Experts of a small language model: vocabulary 4002, 16 experts in each of 7 layers.
Below are experts of layer 5 (counted from 0) of a mixture-of-experts language model. Rows are named router (the router's row for the expert), gate (a neuron's input weights, with its number), up (a neuron's input weights, with its number) and show model dimensions 384-511. Each number is 50 + 15 x the weight over its row's rms, rounded and kept within 0 to 99.
After each expert's rows: "mostly gets" lists some tokens that are sent to it at least half of the time. This comes from a sample of Wikipedia text that the model never trained on.

# expert 3
router:63 55 62 75 70 56 26 40 35 63 47 50 48 41 72 61 70 54 61 58 70 38 49 55 69 50 79 65 23 61 76 26 63 28 56 74 56 45 46 47 42 78 49 64 40 52 47 48 23 67 41 55 69 41 59 42 56 48 56 00 68 61 45 51 81 53 59 26 75 40 76 43 39 64 52 45 48 23 70 64 43 22 45 44 55 72 53 33 72 45 45 63 61 35 69 69 68 60 73 51 48 17 61 42 35 25 64 50 49 45 37 50 36 57 49 25 36 60 41 38 73 44 53 46 53 58 30 50
gate0:50 23 18 45 37 66 24 55 60 45 80 53 56 60 55 19 45 58 57 47 40 69 54 43 44 49 36 60 55 46 74 39 50 50 44 26 43 55 36 52 43 53 43 66 58 80 48 70 38 57 54 34 48 41 62 54 47 57 07 75 44 67 49 85 50 76 55 50 55 94 59 44 42 72 62 46 61 64 54 40 29 59 58 45 07 95 38 68 56 62 56 72 37 49 62 54 48 49 64 23 50 53 49 44 31 46 55 17 41 52 71 63 49 55 54 58 50 23 51 73 51 38 47 35 66 41 46 44
up0:52 15 23 59 52 79 38 53 50 52 81 53 49 62 44 22 52 81 53 45 37 48 52 35 46 55 41 71 57 42 56 09 56 51 54 14 42 48 29 49 47 50 47 66 51 69 37 60 25 59 51 50 51 41 63 45 26 56 14 56 52 61 67 63 59 71 44 41 68 86 50 32 30 83 43 51 39 65 52 44 43 67 44 22 36 96 39 77 64 77 50 90 41 58 52 57 60 56 49 42 50 66 61 49 33 33 61 39 49 54 56 61 47 48 46 49 52 41 61 53 60 50 50 47 68 50 51 45
mostly gets: "John ", "George ", "William ", "Michael ", "Paul ", "James "

# expert 12
router:34 55 52 83 61 43 42 41 62 60 53 50 52 45 40 38 48 52 77 37 38 46 26 70 56 27 70 29 46 54 64 40 39 65 52 70 35 52 35 35 64 64 41 50 39 67 57 50 37 56 45 60 54 50 66 41 34 72 71 61 64 48 36 36 84 35 91 60 75 54 64 39 44 45 67 48 46 47 63 58 40 40 54 30 46 53 30 41 47 48 54 53 64 33 34 66 73 70 66 57 65 17 72 63 49 26 90 55 38 59 36 55 48 61 48 19 35 58 62 16 72 58 72 55 46 65 64 38
gate0:52 53 42 84 65 47 40 40 64 45 48 54 50 52 63 48 64 35 55 89 46 62 21 39 59 56 50 44 42 38 81 27 71 44 59 41 70 50 41 64 34 35 30 23 39 27 42 46 78 42 38 40 48 35 51 65 48 62 60 54 51 45 34 49 70 45 60 33 46 46 55 54 11 42 42 54 35 60 47 47 46 22 54 38 32 63 08 56 71 48 50 55 44 54 37 51 55 54 55 54 56 70 68 33 47 42 57 34 55 52 43 58 49 47 46 34 26 56 69 45 47 70 54 46 84 18 43 58
up0:73 57 52 70 75 53 22 40 81 58 59 41 79 46 65 40 52 25 52 75 49 61 32 57 55 45 43 12 24 38 81 39 79 48 73 48 43 52 44 57 36 41 46 33 31 38 58 14 56 28 52 47 54 51 35 30 45 61 71 51 51 43 39 48 61 38 47 34 47 42 36 52 26 55 52 41 50 49 51 52 80 64 88 31 45 89 21 58 62 45 51 46 42 66 57 50 55 54 62 55 61 55 66 45 59 33 52 45 61 48 50 50 46 45 48 74 41 36 64 61 54 53 54 49 50 51 36 48
mostly gets: "small ", "large ", "down ", "control ", "sion ", "part "

# expert 9
router:53 40 38 57 52 88 31 51 25 35 45 40 37 46 66 54 34 54 51 23 70 65 48 66 51 28 41 54 40 56 59 60 26 54 28 35 24 45 53 50 40 53 29 80 42 71 41 51 50 40 56 66 48 39 58 31 63 56 65 35 63 65 48 64 53 75 63 47 59 64 16 50 24 87 53 57 64 51 35 52 35 44 31 55 66 53 41 46 75 46 59 57 64 43 75 49 41 50 44 53 31 29 42 61 54 31 53 59 41 45 58 53 37 55 42 41 43 35 50 15 52 22 77 38 40 51 52 27
gate0:50 51 47 61 51 65 43 85 62 37 39 68 21 50 38 69 48 47 50 58 50 30 43 55 71 65 88 82 64 46 47 51 88 60 45 48 56 43 44 57 51 56 44 50 79 51 96 38 28 41 61 52 50 29 66 65 00 66 74 51 92 51 35 51 54 81 59 47 42 37 49 38 37 57 45 26 66 57 51 60 60 49 54 33 50 40 47 39 41 95 63 54 33 32 49 53 50 26 55 52 55 27 49 42 61 74 53 60 61 34 47 61 27 45 53 36 40 16 30 68 49 52 51 41 42 50 47 47
up0:60 57 44 60 64 53 40 81 61 18 43 72 14 50 39 53 46 46 41 65 46 32 50 62 60 58 60 50 45 37 55 53 73 33 19 49 33 25 37 69 50 54 57 48 61 45 57 51 53 51 81 28 51 46 61 63 34 55 45 47 52 67 59 56 67 50 55 47 61 49 40 46 44 72 48 12 63 37 83 67 55 28 59 57 14 37 36 52 54 59 63 52 50 39 72 45 53 50 78 50 65 42 20 50 69 57 75 50 25 51 49 49 56 55 66 51 57 53 11 99 49 48 30 53 50 40 48 45
mostly gets: "but ", "with ", "and ", "After ", "after ", "before "

# expert 5
router:56 77 23 66 53 71 32 33 62 33 74 63 40 54 47 49 66 54 51 36 47 59 34 58 45 42 46 40 70 65 78 56 56 75 65 48 34 56 26 34 33 48 16 37 53 67 09 61 35 31 43 66 73 73 53 23 58 51 44 19 49 61 67 61 76 55 35 76 44 36 11 59 41 42 57 38 49 23 53 46 56 42 62 58 43 35 74 55 51 59 51 33 57 54 39 46 49 51 58 34 47 48 52 37 63 38 50 37 54 62 47 39 77 25 31 72 42 36 65 43 77 49 34 65 64 44 55 73
gate0:30 53 20 74 58 71 54 50 49 50 64 50 52 41 68 76 61 53 58 67 74 45 46 57 39 33 50 79 52 44 75 47 51 62 54 36 49 52 56 50 58 46 37 57 73 36 53 44 54 40 58 59 50 75 49 29 66 37 62 43 37 48 56 61 73 39 44 51 40 75 74 72 67 42 51 75 58 37 35 48 50 59 51 67 53 56 53 71 47 62 56 57 49 55 52 52 58 50 56 42 58 51 24 54 46 46 57 55 46 40 21 33 00 43 53 50 45 69 80 56 59 79 53 12 52 58 58 55
up0:33 51 24 85 48 70 51 45 49 38 51 50 53 32 79 57 54 56 84 83 66 45 50 52 48 47 45 50 36 49 90 42 37 56 51 42 52 54 74 39 64 44 34 52 72 40 62 50 46 45 43 48 41 31 45 35 73 52 72 47 45 52 67 58 76 46 50 62 44 91 65 57 73 42 55 48 42 47 32 56 37 56 48 70 43 58 49 73 61 68 49 59 47 57 54 45 52 38 51 45 75 48 49 59 34 49 48 43 33 39 20 35 06 43 52 42 57 50 55 62 58 73 33 41 44 50 54 48
mostly gets: "ograph", "Olymp", "equ", "rop", "tern", "Record"

# expert 13
router:34 39 58 40 24 49 38 41 76 61 64 38 38 13 30 44 47 27 39 41 34 40 43 67 58 39 65 70 38 56 57 59 62 36 59 65 30 44 55 49 47 33 30 62 55 56 62 54 43 63 64 48 84 71 54 43 52 37 84 50 42 55 59 17 41 45 36 33 63 50 34 62 60 40 56 40 42 35 47 32 56 31 62 29 72 65 49 71 71 60 41 29 23 72 53 42 80 61 59 36 43 36 71 52 30 74 57 51 79 54 57 45 49 54 50 46 50 57 51 65 65 62 49 64 51 67 64 52
gate0:36 94 21 46 52 69 36 51 43 57 36 68 42 90 56 74 27 49 30 52 54 50 39 54 30 48 21 60 51 70 48 43 50 70 47 51 66 56 53 54 10 45 32 52 79 51 52 79 40 30 42 41 57 49 48 82 50 46 24 58 67 49 16 53 55 39 49 32 45 57 13 33 59 56 53 54 51 71 41 50 36 43 43 52 46 55 28 44 65 39 57 49 00 41 21 49 71 25 50 43 41 34 50 49 54 56 38 52 70 52 34 42 86 70 50 50 69 59 91 50 64 68 59 58 42 66 50 51
up0:24 83 28 45 40 57 48 57 39 56 15 52 23 73 49 82 10 63 38 59 71 34 45 50 38 21 38 73 70 59 43 45 47 42 54 72 52 66 68 65 30 38 50 61 73 62 39 53 46 50 57 66 44 42 30 36 55 59 13 52 51 42 36 48 65 57 26 44 32 44 26 29 50 65 47 52 51 80 42 40 37 50 34 52 49 62 50 22 44 32 52 27 12 43 26 48 88 26 58 38 41 36 45 59 71 47 43 59 73 49 30 46 66 61 25 51 63 54 85 53 64 60 54 57 42 57 54 57
mostly gets: "also", "It ", "According ", "film ", "There ", "List "

# expert 8
router:56 57 48 80 46 99 64 57 42 49 64 41 54 64 62 71 67 68 49 37 34 76 63 70 68 52 52 34 33 58 50 24 61 53 44 43 28 59 84 65 46 48 39 53 66 55 47 60 41 61 52 30 52 72 64 69 48 61 58 35 40 47 41 44 42 46 27 01 77 68 47 43 61 75 72 52 24 29 32 45 31 59 45 54 62 58 55 63 59 53 62 57 21 31 41 24 66 55 56 66 79 41 65 41 50 53 34 67 39 57 42 37 59 52 62 53 49 49 75 53 34 56 50 56 67 75 59 30
gate0:24 34 43 24 50 45 51 32 39 38 39 41 27 46 59 59 54 47 65 40 38 49 65 57 74 55 45 50 40 40 33 42 55 56 38 62 17 53 58 41 01 54 46 67 65 41 34 37 66 45 54 44 64 47 33 44 49 49 51 45 38 63 48 90 54 65 60 51 63 43 52 67 56 42 38 65 79 24 52 54 42 59 46 30 42 51 67 25 49 23 46 36 82 49 51 49 47 37 41 44 48 43 97 49 23 86 49 61 58 29 75 38 46 65 58 30 37 54 29 39 32 49 26 48 57 62 24 48
up0:27 48 36 32 47 45 67 40 42 38 51 50 20 40 45 61 54 39 62 41 36 44 44 65 68 57 22 17 44 80 47 51 54 68 40 51 32 40 60 49 00 48 52 58 69 57 20 48 63 45 58 53 67 55 50 68 51 46 48 33 41 56 40 83 65 54 73 52 51 38 47 49 51 48 46 41 70 30 53 59 43 72 33 20 49 58 50 53 69 29 47 46 56 54 45 56 44 26 48 49 47 46 60 23 14 84 68 67 51 56 74 29 58 50 53 20 49 54 45 64 29 42 25 77 50 57 14 46
mostly gets: "MF ", "Apps ", "FW ", "ITA ", "DF ", "ovi"

# expert 7
router:27 46 40 81 66 53 39 57 55 51 32 72 49 25 40 39 51 57 45 58 73 42 51 88 71 60 43 75 54 28 61 42 33 68 52 68 45 51 48 55 45 62 58 57 50 38 66 55 49 38 45 32 60 59 29 21 24 44 58 43 40 43 55 58 66 61 78 53 22 55 63 59 36 66 54 48 48 52 61 65 44 59 51 42 53 44 52 51 83 49 43 61 79 40 67 54 31 58 60 28 50 35 29 54 33 61 58 71 53 68 61 78 36 52 34 27 38 68 74 70 63 58 73 53 43 77 19 47
gate0:53 31 65 66 57 55 72 56 14 54 48 63 28 56 54 63 74 67 63 54 25 91 29 70 36 48 36 68 30 69 37 65 57 44 26 56 50 54 33 48 62 42 45 36 66 43 51 83 50 65 54 56 49 24 69 59 41 45 53 54 37 42 59 57 54 73 45 50 45 58 33 74 92 80 70 63 54 49 73 66 47 54 47 46 43 70 45 34 53 49 57 48 43 49 38 07 52 39 51 44 75 41 57 47 54 48 62 66 32 32 51 40 52 41 32 52 48 08 42 49 47 46 37 39 54 51 46 51
up0:57 53 74 75 55 49 53 50 61 45 41 58 44 75 57 49 49 39 50 54 32 62 37 51 39 31 51 58 40 71 49 70 66 52 27 53 70 44 34 63 84 50 55 45 55 38 35 65 51 73 63 62 55 37 78 45 25 40 26 51 46 13 50 48 52 62 53 35 33 66 42 57 65 56 61 82 41 76 64 52 50 51 53 47 66 50 38 37 58 53 67 09 37 47 43 05 50 44 37 62 53 32 51 60 69 34 53 71 30 21 51 17 59 45 37 54 47 19 42 49 36 47 52 47 50 52 31 45
mostly gets: "States", "Mus", "ys", "Americ", "mus", "series"

# expert 10
router:55 34 82 47 47 60 35 35 37 51 45 50 33 35 78 41 82 44 48 45 47 49 47 39 61 35 55 67 52 59 41 57 40 42 56 60 26 40 38 52 62 79 38 72 65 44 31 54 56 76 55 75 99 49 45 41 46 37 53 35 41 48 34 61 71 63 65 40 80 58 50 79 49 93 53 61 64 20 29 31 63 44 55 33 46 63 47 35 55 62 62 43 40 37 47 52 85 43 43 52 37 35 56 51 59 38 53 53 62 52 59 26 55 40 40 43 38 32 63 59 53 48 38 54 51 57 45 52
gate0:65 36 61 45 50 48 51 51 49 48 75 53 37 45 52 71 44 46 48 61 76 44 55 38 47 63 94 64 49 60 49 82 78 33 34 46 54 61 45 60 31 34 52 42 60 40 54 36 31 55 87 62 33 53 31 22 49 43 46 42 54 51 62 42 48 53 72 26 84 11 00 64 51 53 42 64 24 83 49 35 68 57 32 36 59 45 37 48 60 46 21 52 69 36 52 66 50 37 49 31 50 70 64 66 65 40 75 68 74 67 50 70 57 64 43 49 55 46 60 30 51 48 39 49 50 49 46 53
up0:86 44 61 47 56 38 45 50 39 51 81 61 38 34 53 62 52 59 56 56 63 48 45 49 37 60 71 53 75 83 56 84 85 25 37 46 49 51 24 57 49 21 57 12 37 49 80 43 47 40 64 59 45 44 40 10 40 43 20 35 60 49 81 48 39 46 41 58 66 32 10 50 48 51 51 45 33 67 61 39 58 41 28 53 99 50 19 62 50 53 21 52 53 40 69 47 36 40 55 29 42 82 68 53 52 50 61 58 75 76 46 51 52 45 45 49 51 54 57 45 48 50 26 27 54 50 34 54
mostly gets: "\n\n", "==", "===", "== ", "=== ", "===="

# expert 4
router:37 62 60 79 48 52 32 76 30 53 73 50 32 26 18 49 42 45 75 34 48 42 56 60 41 51 65 64 53 69 51 30 44 37 40 48 29 49 37 44 51 52 29 76 77 61 19 38 53 47 58 66 27 39 46 68 34 27 54 31 60 67 46 54 61 61 57 51 34 56 29 56 33 90 64 52 53 21 62 23 49 44 54 26 50 51 49 54 44 41 42 40 80 51 45 55 62 52 50 51 34 33 47 62 55 36 52 69 55 72 71 48 55 74 36 24 46 41 76 46 78 55 70 36 24 57 55 43
gate0:51 29 42 68 69 56 50 39 51 68 49 51 49 54 49 58 47 17 50 34 56 61 37 54 56 46 53 39 50 94 42 55 62 45 56 80 39 55 30 37 44 64 47 40 07 49 79 48 45 90 39 52 99 60 50 17 72 44 42 49 61 30 62 50 52 31 93 60 46 45 43 39 58 50 36 43 70 52 40 38 14 40 43 23 52 68 46 52 48 45 56 46 52 68 42 65 69 57 83 27 20 56 61 70 55 53 50 52 51 61 37 50 44 35 50 55 45 37 59 37 83 65 48 46 38 67 14 54
up0:60 35 34 61 32 30 48 42 51 60 45 48 28 52 57 52 52 33 40 16 49 70 42 51 51 61 34 48 51 69 48 55 60 02 72 74 52 62 50 30 23 70 67 51 21 35 76 49 45 86 57 90 68 50 49 23 57 16 41 45 62 38 52 45 56 45 64 75 33 51 43 48 35 48 41 32 75 61 43 45 39 44 67 54 43 68 39 53 46 32 51 66 72 46 29 90 66 52 87 37 16 53 60 62 61 44 48 53 57 77 16 47 32 32 80 63 40 43 71 45 55 76 50 50 51 46 37 52
mostly gets: "the ", "his ", "The ", "their ", "His ", "Her "

# expert 6
router:60 50 61 63 33 75 46 46 52 52 42 28 45 45 33 48 31 36 69 60 73 66 37 52 51 27 43 41 60 51 46 32 39 50 49 34 30 43 60 46 39 56 70 76 35 54 68 38 52 50 74 56 49 62 53 59 47 51 72 56 63 35 54 24 61 58 72 56 56 64 54 59 55 84 59 41 49 50 47 57 33 47 33 51 48 63 18 43 33 54 74 38 49 63 56 49 54 45 33 44 31 46 35 80 58 31 55 41 43 64 46 54 35 48 40 36 53 46 63 47 50 54 69 50 46 51 17 40
gate0:46 43 57 63 55 24 73 42 63 39 75 52 51 35 20 45 47 67 46 33 89 63 55 51 41 39 46 59 54 43 48 49 47 49 59 49 41 70 27 70 58 36 48 44 83 29 43 39 64 52 37 69 51 54 47 52 60 54 27 50 46 46 38 50 51 51 52 51 36 62 42 99 73 39 58 57 45 57 51 64 50 47 50 40 49 50 51 50 39 90 38 46 51 64 51 12 43 49 54 39 56 33 43 53 49 33 51 53 42 56 44 57 59 45 06 45 65 00 43 34 84 45 48 36 67 48 68 30
up0:61 67 57 68 60 39 85 47 66 33 84 60 60 43 30 23 78 59 61 28 82 84 53 41 30 45 38 47 57 63 70 47 50 52 64 34 54 58 36 86 52 65 28 20 79 33 50 37 63 42 42 64 48 48 45 59 67 51 20 29 74 43 48 66 59 40 29 49 49 54 51 69 56 43 88 50 50 55 45 53 45 41 51 55 72 33 44 52 60 53 50 55 81 62 47 34 58 42 47 31 43 64 47 29 55 33 54 46 03 57 49 49 56 55 17 51 56 18 33 12 82 41 25 55 60 48 60 29
mostly gets: "pri", "pre", "appro", "fir", "However", "sou"

# expert 14
router:43 50 61 49 67 51 27 59 28 55 56 54 34 24 37 37 37 63 32 47 30 62 69 54 33 38 31 77 69 77 34 39 31 46 51 43 34 45 52 72 41 56 04 48 53 62 34 62 72 49 65 42 99 43 78 58 57 50 46 08 54 64 50 72 61 52 56 43 37 63 48 80 53 43 70 55 57 37 42 21 29 48 57 31 54 50 57 41 63 54 41 59 34 54 43 53 61 48 40 48 42 49 60 54 36 48 48 47 34 28 60 45 42 55 37 54 49 50 79 46 52 49 40 50 58 76 67 29
gate0:58 66 57 46 31 32 67 23 29 68 55 51 53 25 17 31 44 48 48 32 41 52 51 49 61 59 84 52 46 36 28 49 53 38 65 51 54 50 52 47 66 40 50 52 48 29 52 51 62 38 49 48 13 54 29 52 81 74 58 70 55 59 75 35 68 27 63 52 58 41 45 51 49 50 32 58 53 57 50 40 41 72 36 51 49 57 67 78 69 51 47 23 54 67 52 77 52 50 52 42 50 60 50 53 27 36 65 49 43 48 50 63 74 49 51 70 21 36 54 20 43 38 55 49 45 41 30 29
up0:65 49 99 48 47 50 46 42 41 48 57 50 75 38 08 47 51 45 55 31 41 53 67 47 58 34 58 52 28 37 49 51 24 50 58 41 21 37 14 55 56 48 54 63 52 56 35 36 44 59 49 48 38 58 63 60 64 70 73 61 99 75 56 54 56 39 59 74 50 31 50 45 36 73 30 56 46 49 61 46 05 48 54 59 22 66 93 44 62 62 58 38 50 49 49 52 75 86 52 51 60 57 43 50 45 26 69 31 51 49 50 64 49 43 52 68 45 60 43 50 48 51 72 48 51 31 51 63
mostly gets: "Pl", "Comm", "dep", "Comp", "Ex", "tr"

# expert 15
router:68 38 45 86 58 44 50 61 51 32 57 26 36 40 64 51 72 45 43 46 58 59 36 57 81 46 67 64 70 65 55 39 47 77 34 39 43 38 60 68 44 64 38 40 59 49 60 64 55 47 50 59 63 58 41 54 42 41 37 61 51 54 50 48 55 40 70 38 54 58 65 50 20 57 71 39 41 53 64 46 42 66 27 62 25 37 45 51 37 50 44 56 44 60 52 59 54 33 76 53 34 23 56 64 52 62 62 63 44 63 43 38 46 81 24 56 44 54 72 49 79 58 51 63 54 75 49 44
gate0:68 66 60 48 31 43 46 19 50 59 51 64 77 56 39 44 47 45 45 68 47 83 57 83 50 59 67 52 48 48 67 52 54 47 46 63 46 37 67 42 48 58 53 46 45 50 48 45 15 51 73 35 51 40 49 33 50 55 44 50 47 69 58 57 54 27 80 37 40 31 41 28 30 31 54 42 27 42 60 52 48 43 69 42 52 45 39 49 42 50 53 49 22 48 56 48 46 59 47 47 40 29 61 52 36 58 50 55 63 75 52 34 51 99 38 52 53 49 54 91 94 47 60 67 48 99 58 53
up0:67 49 50 52 18 50 28 44 51 58 79 49 83 49 48 47 53 65 62 61 53 71 81 57 50 52 53 50 45 64 47 49 54 41 45 54 46 38 71 70 48 67 44 45 55 15 39 50 26 42 61 34 54 48 42 49 44 51 47 52 44 57 45 88 45 45 93 40 39 43 26 33 16 16 55 43 38 50 65 42 60 36 57 36 57 35 34 49 43 47 50 34 45 50 51 32 45 65 57 48 30 34 41 57 51 33 44 74 69 78 40 48 52 99 39 46 52 85 58 91 87 54 50 57 55 76 63 41
mostly gets: ",", "votes ", "went ", "average ", "−", "37"

# expert 0
router:63 49 44 56 58 40 50 84 17 44 68 42 41 53 53 35 53 40 72 39 39 51 27 90 57 32 47 35 48 47 36 41 21 56 45 48 55 60 39 60 33 68 21 48 90 37 56 46 39 54 51 59 75 78 60 46 36 45 56 25 60 45 47 59 75 40 55 47 66 52 54 39 44 34 41 69 55 34 67 35 60 50 57 63 63 62 41 27 74 45 45 51 46 43 62 26 57 77 69 50 28 48 44 36 50 70 64 27 48 61 46 42 43 60 49 50 48 40 92 27 38 25 43 65 38 48 81 39
gate0:47 49 86 48 52 51 72 55 49 50 58 01 43 46 33 49 61 43 48 75 33 49 46 43 39 48 46 46 27 39 58 37 66 77 40 10 68 35 83 41 24 39 49 35 70 57 62 47 56 48 74 46 47 46 44 28 52 79 34 62 37 62 64 55 72 55 60 29 54 49 38 58 54 45 52 45 47 49 50 65 40 52 50 51 45 66 30 70 60 56 57 50 49 39 47 57 67 74 56 43 47 49 86 45 35 52 51 53 34 47 45 58 57 51 48 41 36 45 74 49 53 54 38 52 11 61 53 29
up0:48 55 67 68 54 51 89 59 56 55 56 21 20 31 36 53 44 54 58 54 34 53 58 39 44 53 46 77 13 39 53 30 56 53 57 37 74 39 74 33 11 35 43 68 82 46 45 53 66 47 49 65 52 34 46 42 45 96 33 56 29 64 83 51 73 53 54 30 48 46 33 45 54 47 47 31 44 48 68 60 45 50 57 32 39 47 53 69 72 53 49 55 39 43 19 58 51 81 62 53 43 52 82 49 42 49 67 43 24 49 43 77 57 39 44 17 41 41 82 40 52 38 41 36 25 70 57 01
mostly gets: "Turk", "Pakist", "Bul", "Win ", "· ", "ik"

# expert 2
router:25 48 41 56 47 71 51 61 88 32 25 26 50 33 49 48 71 46 62 33 58 53 53 61 62 65 42 45 28 73 21 50 57 13 41 64 24 56 73 45 44 57 76 50 66 53 46 52 48 53 60 69 99 42 36 54 38 45 52 41 66 60 38 76 53 36 66 41 53 44 46 50 60 72 54 63 69 63 48 16 34 82 61 63 50 52 37 69 65 61 57 45 48 68 41 49 62 49 59 64 33 32 65 57 39 71 45 51 44 55 40 67 63 48 47 19 38 72 43 60 64 52 51 43 38 67 61 24
gate0:37 73 46 49 33 32 48 41 47 49 71 56 49 28 37 57 25 48 34 56 32 56 57 67 94 57 53 58 24 47 47 50 65 54 62 68 39 48 13 51 48 25 47 56 34 51 51 50 74 36 34 56 62 61 21 65 38 59 53 56 53 46 48 55 54 73 18 79 71 35 53 43 46 44 50 38 33 00 53 38 47 48 22 59 50 38 85 67 55 47 38 44 54 51 53 92 70 70 57 19 33 81 42 50 43 51 48 30 48 45 76 47 70 54 50 49 47 54 47 41 57 79 44 76 49 50 30 37
up0:24 37 50 48 17 46 54 43 42 52 64 61 48 22 50 60 27 54 41 46 48 60 52 84 99 73 78 35 30 60 30 29 48 57 48 68 50 32 11 43 49 51 67 60 47 57 37 56 78 39 38 47 49 54 51 52 30 54 35 49 59 49 59 46 72 51 32 69 53 12 53 53 41 64 67 50 44 38 57 63 50 46 26 56 33 32 54 68 56 48 50 50 40 58 71 60 70 41 95 50 35 47 51 94 42 46 49 45 47 52 52 35 53 51 62 42 48 46 40 62 48 69 58 65 48 43 45 44
mostly gets: "por", "produc", "fac", "struc", "offic", "cre"

# expert 1
router:55 29 56 42 43 52 39 43 29 49 57 29 70 45 40 42 61 53 56 57 74 36 48 63 51 25 67 69 45 53 52 42 52 52 51 44 56 47 62 41 64 45 62 76 30 67 22 26 32 65 52 50 76 59 72 36 66 43 36 20 65 36 38 17 53 37 59 31 67 64 43 69 18 70 46 53 56 38 43 59 50 43 35 56 68 68 44 58 47 53 48 43 52 54 59 46 56 61 48 38 28 54 34 51 34 49 80 54 59 26 61 56 54 66 44 06 53 40 42 44 77 45 75 37 19 59 29 46
gate0:54 45 23 62 48 62 79 64 63 40 33 58 51 37 70 10 69 49 63 43 78 31 53 34 59 37 74 45 51 28 67 74 31 22 36 68 73 60 48 38 83 48 57 54 43 53 69 38 38 77 47 35 45 68 26 53 47 31 70 50 49 32 21 50 50 51 55 54 73 28 24 50 24 53 55 71 36 49 57 52 62 47 86 49 62 03 42 48 49 60 51 38 52 42 48 50 50 52 51 53 19 52 38 83 71 19 56 21 46 57 24 53 74 34 60 52 27 53 50 74 47 54 50 68 60 55 42 58
up0:49 54 49 51 63 67 51 53 58 42 56 56 55 56 65 30 63 51 49 45 92 43 62 50 46 46 51 50 42 51 52 60 56 42 43 52 53 54 32 27 50 47 68 53 31 59 63 49 32 46 31 34 47 63 26 63 52 49 65 34 47 46 39 54 30 41 53 67 53 29 43 49 42 41 45 56 60 37 53 39 43 56 60 71 87 26 45 49 47 50 67 35 45 36 42 51 53 51 47 50 41 49 48 63 74 44 50 29 47 49 33 32 71 44 47 32 37 53 44 52 53 50 48 63 62 59 43 59
mostly gets: "Mu", "Jon", "Ra", "Ry", "Mc", "Ma"